From a checkpoint of a small mixture-of-experts model trained on Wikipedia: width 256, 38.5M parameters.
Below are experts of layer 5 (counted from 0) of a mixture-of-experts language model. Rows are named router (the router's row for the expert), gate (a neuron's input weights, with its number), up (a neuron's input weights, with its number) and show model dimensions 0-255. Each number is 200 + 30 x the weight over its row's rms, rounded and kept within 0 to 999.
Before each expert's rows: "gets" lists some tokens that make up at least twice as much of what it gets as of all text. This comes from a sample of Wikipedia text that the model never trained on. Tokens count by the router's weight.

# expert 12
gets: ",", " (", ".", " was", " of", " in"
router,230,178,172,162,159,155,174,223,232,227,236,206,179,223,232,237,225,231,227,173,233,175,174,166,165,227,172,196,231,222,166,179,231,176,165,232,240,227,239,229,224,166,234,223,172,227,226,233,235,172,237,170,185,159,236,189,233,242,181,175,220,205,236,174,235,175,227,167,166,168,225,170,178,169,202,167,222,174,228,230,245,176,241,161,174,170,172,167,178,185,178,169,231,232,238,233,161,168,155,176,225,167,230,229,150,153,234,222,175,170,182,165,167,242,163,166,177,166,192,187,232,226,188,158,166,167,168,166,173,210,180,161,160,174,238,165,165,236,178,223,172,237,229,224,233,231,176,185,226,240,179,159,167,235,174,214,169,172,184,176,170,165,166,229,178,227,234,223,181,174,227,181,172,173,216,229,224,231,163,152,161,235,228,232,228,176,217,173,221,167,232,220,166,175,227,160,231,219,235,171,232,214,238,180,227,166,235,171,201,227,169,172,233,169,244,220,169,210,168,221,174,232,220,167,162,174,237,159,160,165,235,210,175,166,182,172,231,235,226,176,165,172,229,243,217,163,240,222,173,225,228,175,170,168,170,173
gate0,195,198,150,253,187,226,176,219,188,202,278,219,164,240,231,194,199,224,205,249,225,201,232,174,178,187,165,217,206,246,231,161,226,190,161,237,139,198,197,207,190,173,180,225,206,172,189,208,224,183,204,227,178,178,243,137,216,171,143,177,161,205,214,179,195,208,210,187,200,178,141,221,188,205,181,134,244,206,182,232,181,193,163,236,146,207,187,220,203,195,186,192,219,236,180,196,101,179,236,219,191,178,208,216,185,192,237,226,206,207,177,177,253,247,188,147,177,208,185,191,158,234,174,183,160,230,157,191,188,172,223,158,195,249,205,196,177,216,228,262,187,181,247,243,195,254,182,211,211,213,189,177,218,215,230,191,216,219,229,179,202,248,196,155,197,256,222,194,219,169,258,211,186,234,165,206,183,190,154,243,210,204,176,201,211,171,207,205,242,275,219,214,171,190,209,189,223,161,147,155,195,225,170,179,190,241,190,231,253,218,186,218,209,166,148,198,223,208,241,228,178,199,209,163,192,224,184,219,185,176,169,191,225,134,154,192,102,187,227,164,172,182,200,181,183,128,218,130,137,188,188,250,213,201,214,185
up0,183,217,182,253,174,200,216,219,162,198,252,154,89,206,218,173,196,177,236,176,167,211,177,183,255,197,235,182,216,211,233,155,170,228,155,194,139,191,213,186,209,204,166,233,222,212,215,277,167,205,231,210,188,164,246,177,227,211,166,196,193,229,243,181,220,200,237,185,224,172,155,223,219,209,167,137,197,214,228,238,207,212,180,235,171,218,172,200,216,201,177,211,268,219,186,248,182,184,246,187,246,218,201,236,200,214,241,181,233,191,189,175,231,204,170,168,179,220,192,142,112,194,188,234,172,241,185,178,163,181,237,113,261,227,174,176,172,185,208,202,208,138,246,222,181,214,178,204,188,228,215,170,215,168,187,207,212,201,172,165,189,234,184,155,217,198,286,196,224,164,206,202,208,257,217,176,185,164,176,208,237,219,152,196,184,181,206,229,218,207,201,235,168,185,183,203,195,199,137,123,230,174,176,138,206,268,205,203,192,168,180,193,204,211,156,213,214,194,195,216,232,202,229,164,215,220,206,196,205,218,189,161,173,189,167,119,189,184,160,194,244,219,221,224,195,199,199,163,189,172,166,206,226,184,220,178

# expert 59
gets: " |", "\n", " and", " was", " (", " in"
router,229,175,170,170,168,149,168,236,241,232,230,221,170,209,241,226,231,227,226,164,230,176,174,180,159,230,181,207,233,232,174,180,241,177,174,233,249,226,239,224,222,174,247,228,180,221,225,225,228,167,227,179,175,161,231,185,232,245,183,184,216,202,225,179,213,168,226,179,179,171,227,171,177,171,216,166,225,175,237,225,251,172,239,162,182,177,169,172,172,181,168,178,237,231,224,222,166,180,167,180,230,180,230,214,165,160,240,243,179,155,164,169,162,239,164,174,167,163,200,172,236,235,182,160,176,163,176,166,177,183,198,158,153,172,243,164,166,239,177,223,173,229,228,235,226,225,177,184,227,236,182,161,174,228,167,218,181,174,177,170,176,167,173,221,177,227,224,230,168,175,223,174,172,154,203,244,217,231,169,141,162,222,233,222,220,179,223,176,219,151,221,222,168,173,227,173,225,232,234,168,233,204,240,180,226,143,238,166,203,231,178,162,230,159,245,218,169,221,170,217,173,238,224,170,168,165,228,151,165,164,227,206,170,179,175,178,236,230,219,180,164,179,221,241,216,166,245,223,172,221,229,155,162,168,167,179
gate1,224,180,211,155,225,134,202,212,243,226,172,221,183,278,148,139,213,187,199,192,190,201,217,157,189,205,191,173,195,233,225,187,231,201,168,223,161,171,266,219,197,188,219,250,212,218,223,236,214,185,223,204,172,247,214,211,187,222,204,220,218,203,215,214,171,178,258,218,185,240,213,172,181,165,160,167,167,211,128,263,201,255,169,222,232,190,183,173,211,237,227,224,214,226,225,157,178,229,188,186,241,179,222,215,170,146,183,173,230,206,168,200,169,222,222,179,139,183,212,184,228,223,186,218,196,204,157,224,211,178,263,141,193,240,195,195,198,218,201,203,218,241,241,212,211,254,203,212,186,143,195,167,179,205,210,209,202,218,240,185,180,184,204,175,217,244,207,216,171,221,215,224,170,137,210,192,276,171,225,243,149,224,192,235,219,226,177,124,186,177,240,187,186,192,202,202,186,169,254,168,208,201,220,224,233,147,211,170,130,219,221,211,199,197,191,258,199,173,168,221,243,227,233,176,178,200,166,216,237,208,204,205,135,172,125,217,238,134,171,219,177,178,203,163,210,234,178,193,186,177,272,237,193,171,156,206
up1,180,183,177,211,178,218,161,170,172,151,153,211,220,196,206,253,150,215,220,209,196,163,162,257,237,225,148,234,203,156,174,207,165,244,251,191,205,238,162,171,221,166,241,211,218,206,181,204,224,255,183,225,197,135,202,177,214,211,246,195,196,239,169,211,191,175,201,209,261,188,238,222,203,209,264,237,203,207,274,138,199,184,232,196,151,161,213,227,224,184,185,200,166,211,161,246,275,201,231,206,173,196,169,185,228,255,233,184,201,237,204,132,235,208,173,192,259,219,216,181,190,196,194,170,221,242,194,244,185,185,223,199,242,212,228,189,203,167,213,258,143,193,147,183,190,180,190,196,199,206,250,171,208,201,189,207,153,181,230,191,210,190,176,188,148,198,217,233,214,188,205,198,209,240,197,215,141,232,164,151,183,155,249,197,210,190,215,226,187,220,161,233,211,199,199,157,169,266,181,216,218,188,166,189,173,227,159,271,230,171,188,162,167,189,233,133,205,255,220,183,127,169,179,208,188,226,235,210,186,195,248,201,230,230,207,158,186,224,219,193,241,181,179,254,176,208,195,184,169,192,165,188,181,212,232,228

# expert 62
gets: " of", " is", " on", "'", "7", "%"
router,234,180,163,171,171,153,170,231,239,231,245,211,172,227,240,223,222,219,230,174,242,171,166,162,171,227,168,208,236,230,174,179,239,170,157,224,236,233,230,225,228,180,231,227,170,219,227,234,235,171,231,169,172,163,227,173,235,236,175,169,220,200,243,183,220,176,237,168,166,169,236,171,171,183,207,169,234,170,237,232,243,167,240,167,167,179,175,184,176,205,173,164,232,232,241,216,183,176,168,169,229,177,227,213,164,147,222,226,161,163,175,171,166,233,158,162,162,163,198,182,222,225,176,168,177,165,177,170,178,209,163,171,162,179,244,170,159,229,180,223,163,228,220,226,230,237,181,199,226,218,184,164,166,228,166,227,184,160,175,181,166,180,165,217,170,227,227,238,163,179,225,166,171,178,214,227,221,234,172,162,156,226,241,230,219,176,209,167,227,177,230,231,164,176,226,182,239,230,232,166,228,211,229,172,240,155,243,168,216,224,168,158,230,173,235,225,187,215,172,213,163,218,224,163,178,166,233,174,153,154,228,227,161,173,178,168,229,224,223,185,156,162,222,238,231,166,227,218,160,202,230,169,159,172,166,173
gate0,187,196,193,199,150,157,179,215,207,167,205,166,198,214,177,218,192,185,191,128,221,226,206,196,173,213,124,224,229,195,200,147,186,177,191,189,185,205,248,235,216,157,209,213,177,204,210,273,243,247,170,178,157,166,234,202,212,241,141,239,236,164,234,221,170,154,153,194,147,158,187,169,245,203,208,239,210,215,216,258,224,170,206,220,225,176,181,168,218,205,231,202,232,213,179,175,197,191,214,150,233,201,199,201,138,169,220,224,234,183,188,161,225,218,197,218,239,156,230,188,223,211,226,210,176,210,199,222,201,251,180,220,196,191,229,205,233,211,181,184,238,262,201,255,202,197,240,134,223,159,225,152,204,261,178,231,188,168,225,182,184,205,206,241,180,209,222,190,182,199,203,191,187,216,203,214,219,172,177,157,219,242,261,238,195,169,186,243,201,225,208,152,207,199,214,178,220,224,174,171,243,203,186,145,218,196,152,188,220,193,153,250,232,207,212,159,203,184,210,195,162,249,196,147,180,210,204,175,238,184,251,210,203,219,182,184,172,248,214,229,198,151,145,226,231,193,201,232,155,223,245,273,231,225,272,114
up0,193,176,232,203,203,225,196,167,199,196,219,229,223,193,221,197,189,256,168,239,176,182,157,187,204,176,239,191,136,200,249,272,196,222,210,167,174,128,219,150,165,230,198,153,222,205,151,121,178,199,233,236,222,235,199,253,177,197,241,185,136,208,174,213,204,234,248,198,234,149,212,162,144,211,164,206,172,189,183,180,263,228,173,176,213,247,193,262,174,204,187,198,206,238,218,233,221,228,124,243,213,171,177,185,173,204,205,189,192,209,219,248,206,181,226,209,189,233,168,183,136,247,190,252,178,216,164,152,196,215,222,137,178,183,187,188,166,154,211,219,183,153,200,145,220,209,165,217,217,235,222,202,170,183,186,162,190,255,199,236,155,193,214,223,231,182,166,208,209,174,176,214,223,191,172,167,201,189,154,221,194,166,138,171,209,220,223,220,209,196,198,207,222,185,194,225,164,158,254,234,183,212,170,219,175,223,219,208,236,199,206,155,170,206,203,205,194,210,228,206,218,218,172,245,208,172,200,220,109,187,233,193,175,163,209,213,193,236,152,185,193,248,213,202,201,164,252,189,196,215,148,135,257,195,184,219

# expert 42
gets: "\n", " and", ".", " was", " is", ")"
router,230,181,182,171,180,171,169,242,239,235,232,218,166,219,230,214,218,231,232,159,227,175,165,174,175,224,170,225,235,237,178,185,228,180,178,234,235,232,234,222,226,173,237,224,179,213,224,226,227,171,238,180,176,160,224,185,242,246,180,173,216,189,231,186,222,181,222,180,176,167,223,165,168,165,213,170,215,167,242,221,229,178,233,171,183,169,170,166,188,194,172,191,233,233,230,224,187,172,162,174,225,165,225,223,156,152,254,239,175,158,180,182,168,230,176,170,170,172,211,176,238,227,182,159,166,166,169,171,178,190,191,161,157,180,242,169,164,257,186,212,169,246,239,230,225,226,169,166,217,240,177,163,168,230,171,221,169,179,159,185,167,183,175,243,170,239,200,234,165,176,234,163,170,170,229,246,219,217,159,170,168,227,233,225,221,170,227,173,229,149,233,213,177,167,237,169,222,233,232,173,234,236,239,171,222,157,231,173,221,221,179,175,229,163,238,225,161,208,168,221,165,226,222,185,170,161,212,166,164,152,245,217,171,167,189,163,238,226,222,196,172,163,237,247,217,166,236,219,166,220,238,157,164,193,159,159
gate1,213,202,176,209,170,170,178,183,127,186,190,202,154,207,195,255,175,294,185,272,227,191,237,203,259,228,178,191,188,221,193,169,187,153,190,189,141,192,144,150,146,141,224,211,183,212,205,180,200,180,235,176,227,179,230,177,191,216,218,160,216,207,173,169,148,202,227,175,206,160,228,226,185,155,187,197,215,204,207,190,173,189,263,181,210,189,194,214,208,166,173,197,153,236,205,173,179,197,140,217,208,205,189,224,164,186,149,168,189,192,182,181,202,206,167,212,162,131,196,183,203,210,158,230,225,231,175,221,191,135,210,185,203,176,210,157,217,197,158,167,210,238,178,178,192,176,171,208,157,223,200,188,180,248,195,189,166,237,167,127,211,262,221,150,197,194,203,203,174,192,220,159,128,152,201,201,177,189,189,227,238,237,194,204,233,236,199,185,219,270,221,195,191,194,192,159,167,203,269,131,176,187,215,165,229,210,266,180,169,158,215,187,195,235,195,257,188,207,219,200,218,221,260,224,214,211,187,209,190,124,205,214,244,198,150,190,166,177,181,212,176,151,194,225,214,166,242,175,155,186,208,186,222,226,191,228
up1,200,226,191,156,233,214,227,202,265,203,207,191,213,178,199,145,234,98,185,141,173,179,200,202,140,208,193,165,210,178,188,252,218,251,231,187,226,200,232,260,235,264,178,192,187,177,222,242,209,199,133,193,171,213,177,205,222,206,201,229,190,225,229,176,270,209,145,225,134,240,187,174,240,234,237,175,170,217,184,186,210,229,149,175,216,199,193,184,184,225,202,204,233,177,212,190,214,195,249,175,188,178,224,216,234,195,234,215,219,156,232,260,212,195,238,174,229,226,233,228,206,175,237,146,146,154,182,188,215,242,193,219,199,224,208,227,180,230,249,234,207,190,237,233,219,195,232,187,230,179,227,224,249,132,210,184,239,193,217,248,187,181,154,261,206,205,213,213,222,202,198,201,268,242,206,185,197,246,208,189,167,166,237,184,169,175,239,195,172,115,174,203,217,161,216,203,216,194,128,220,205,211,221,222,163,177,205,196,240,245,189,198,246,180,161,174,220,175,174,189,202,222,133,181,208,168,233,194,210,242,209,207,189,219,234,203,243,199,231,172,235,233,189,141,195,194,191,201,245,220,209,216,182,200,216,181